Below are experts of layer 2 (counted from 0) of a mixture-of-experts language model. Rows are named router (the router's row for the expert) and show model dimensions 64-127. Each number is 500 + 50 x the weight over its row's rms, rounded and kept within 0 to 999. Numbers have three digits each.
After each expert's rows: "comes before" lists some tokens at least twice as common just after its tokens as in all text. This comes from a sample of Wikipedia text that the model never trained on. Tokens count by the router's weight.

# expert 26
router:545491474543443463518461512582438448457506454505489554450604509515560502469542368529532624489444529379470454545570471535446540523502451521491490549466462588568501476474489560533476504487460496
comes before: " and", " the", " which", " he", " but", " a"

# expert 7
router:584513626575508530537583504477526531485499485567509475546493530439485520609596517583547459467484547426576517467460506447535528494456593471494490521545501479511512476492435513505431502612485491
comes before: "1", "0", "2", "9", "born", " as"

# expert 6
router:564529490438513499622497426523511455465496529531441584424516519525470483517549487490493464475453483452467515525465454468426416524567465529522508480544420488459485460416569488520517517502503501
comes before: " |", " ", ";", "%", " +", "–"

# expert 12
router:463574454449448501518515442415565465549514545410487573474461499504502555450497468512518372593528429588502512473577471452493536513456492537417548540537463501467528435513500446478429486503550501
comes before: " ", " |", "-", "|", "\n", " —"

# expert 20
router:465585472564510447561547479605443491484498473550474483511497574409481465506416418476519440467507386531563477439541440425463573545524525514620409446476495485515583527464569525483463513528505499
comes before: ",", " (", "'", " and", " was", ";"

# expert 23
router:502464595492543507400453545495495490542482460495446386509507557533514522472564442441536552500627494511492586498453438518420541466506395399470544494484481595438486445496484514419482510484383498
comes before: "0", "1", "2", ":", "–", ")"

# expert 1
router:451588506505450477600492609348463464544501509468480518453555580491430481488440498433488565489487527445468485523608452529512398621529424531431608504427455507478469555469536524474474469504458500
comes before: " the", " ", " a", ":", "s", " his"

# expert 5
router:519478667560443492463463489490454487486566470484497511502454493469488523470475616484529418561487546423547423607543477503553485443427526507594517527491446455435513478508496557464527509530532503
comes before: ",", " and", " (", " is", " =", "ic"

# expert 19
router:488439502479437552462464552445465586540529508571545475535515382488445406515488477527515343447546540515545511592514556417473413490560479518556586524388508465424435535478436491434527486560591497
comes before: "\n", "-", "|", " The", "==", "The"

# expert 14
router:482506424479537412584419558540445527531472540421473456500517457490462463494482549566528542455518463542510461609482485524513441527442482525408534514467458424488482505449523501460395503526535499
comes before: ",", " |", " (", ".", " and", " in"

# expert 18
router:575500574532493531501474447538448579555452571504571526510491425485483420542565528514421532522539443529503345506523514542469489428448427566545499542508496514415534455455425484541424488502462503
comes before: " ", "\n", "|", " by", " is", " Succeeded"

# expert 29
router:523497462478588533549411546468615504452439422506518498507445491525555480464490496453397400466424489530470627435507470575537486594507503494545543393517563569437516445507506522444487504497577501
comes before: " of", ":", "s", "'", " for", " to"

# expert 4
router:547539580505473537516475481503460482523450556523506532524514497462523566445529509537388423552554467442591563487463550578442548480487456576600429428474468468524496507409497431463523472416445462
comes before: "9", "8", "7", "2", "6", "1"

# expert 13
router:575425496532652519529440413582456478523463424510518454407531495548498504493504466531498525518515430488486503470483481521500529563483551434499533441470608543605493480590479518495515480501465492
comes before: "1", "5", "4", "3", "2", "6"

# expert 22
router:522442478521507539568528466427490555461533498514591444538479540473601535423467458465537484489565550423448544475509517498493531545492524564489550515596608598552461570513572503553457504494451499
comes before: "1", "0", "2", "9", "3", "4"

# expert 10
router:486534485486523509443551445557481485471544505438462495488559407526508524566468407547542511501439433535552407557516567469480485498538504491488460522532495560477542504495520473541507508480576501
comes before: " the", " to", " a", " by", " in", " on"

# expert 25
router:561533486438452472524449569430531455471524487467533527516422540481542488461514517463446495562484526546549563509600457517521555438442483517516437489520508411555476485491461501456402502514553499
comes before: ",", ")", "–", "7", "6", "8"

# expert 2
router:511490518548532481481456582628458505529520475499515387561546454462531569428519626500446499534407487598418499516444569486528490478442550497439573497533588498550587526569443488567471474483414501
comes before: " ", " the", " be", " October", " December", " September"

# expert 17
router:511543536415507528493499398443508471464528551568405508597574519481516667507533458476486542493472558433443549536492503531450460468482532513481535474536488461539508486440577486466514501498450498
comes before: "0", " ", "3", "5", "1", "4"

# expert 31
router:507418493393487493497527499453526472449443502465512573501455507562453497525461484569504538511409594503476484534544530527525548483449460550487517505389534483438388451509489594529564503497562500
comes before: " of", ".", ",", " in", " and", " to"

# expert 0
router:504532538512520527484518481509513519444516481517583483496444523411506491471522487558490487517454476497547548472443544548434545422517510500500518516516456510497509489545493510516519363329452666
comes before: "\n", " ", " —", "|", " $", " Yes"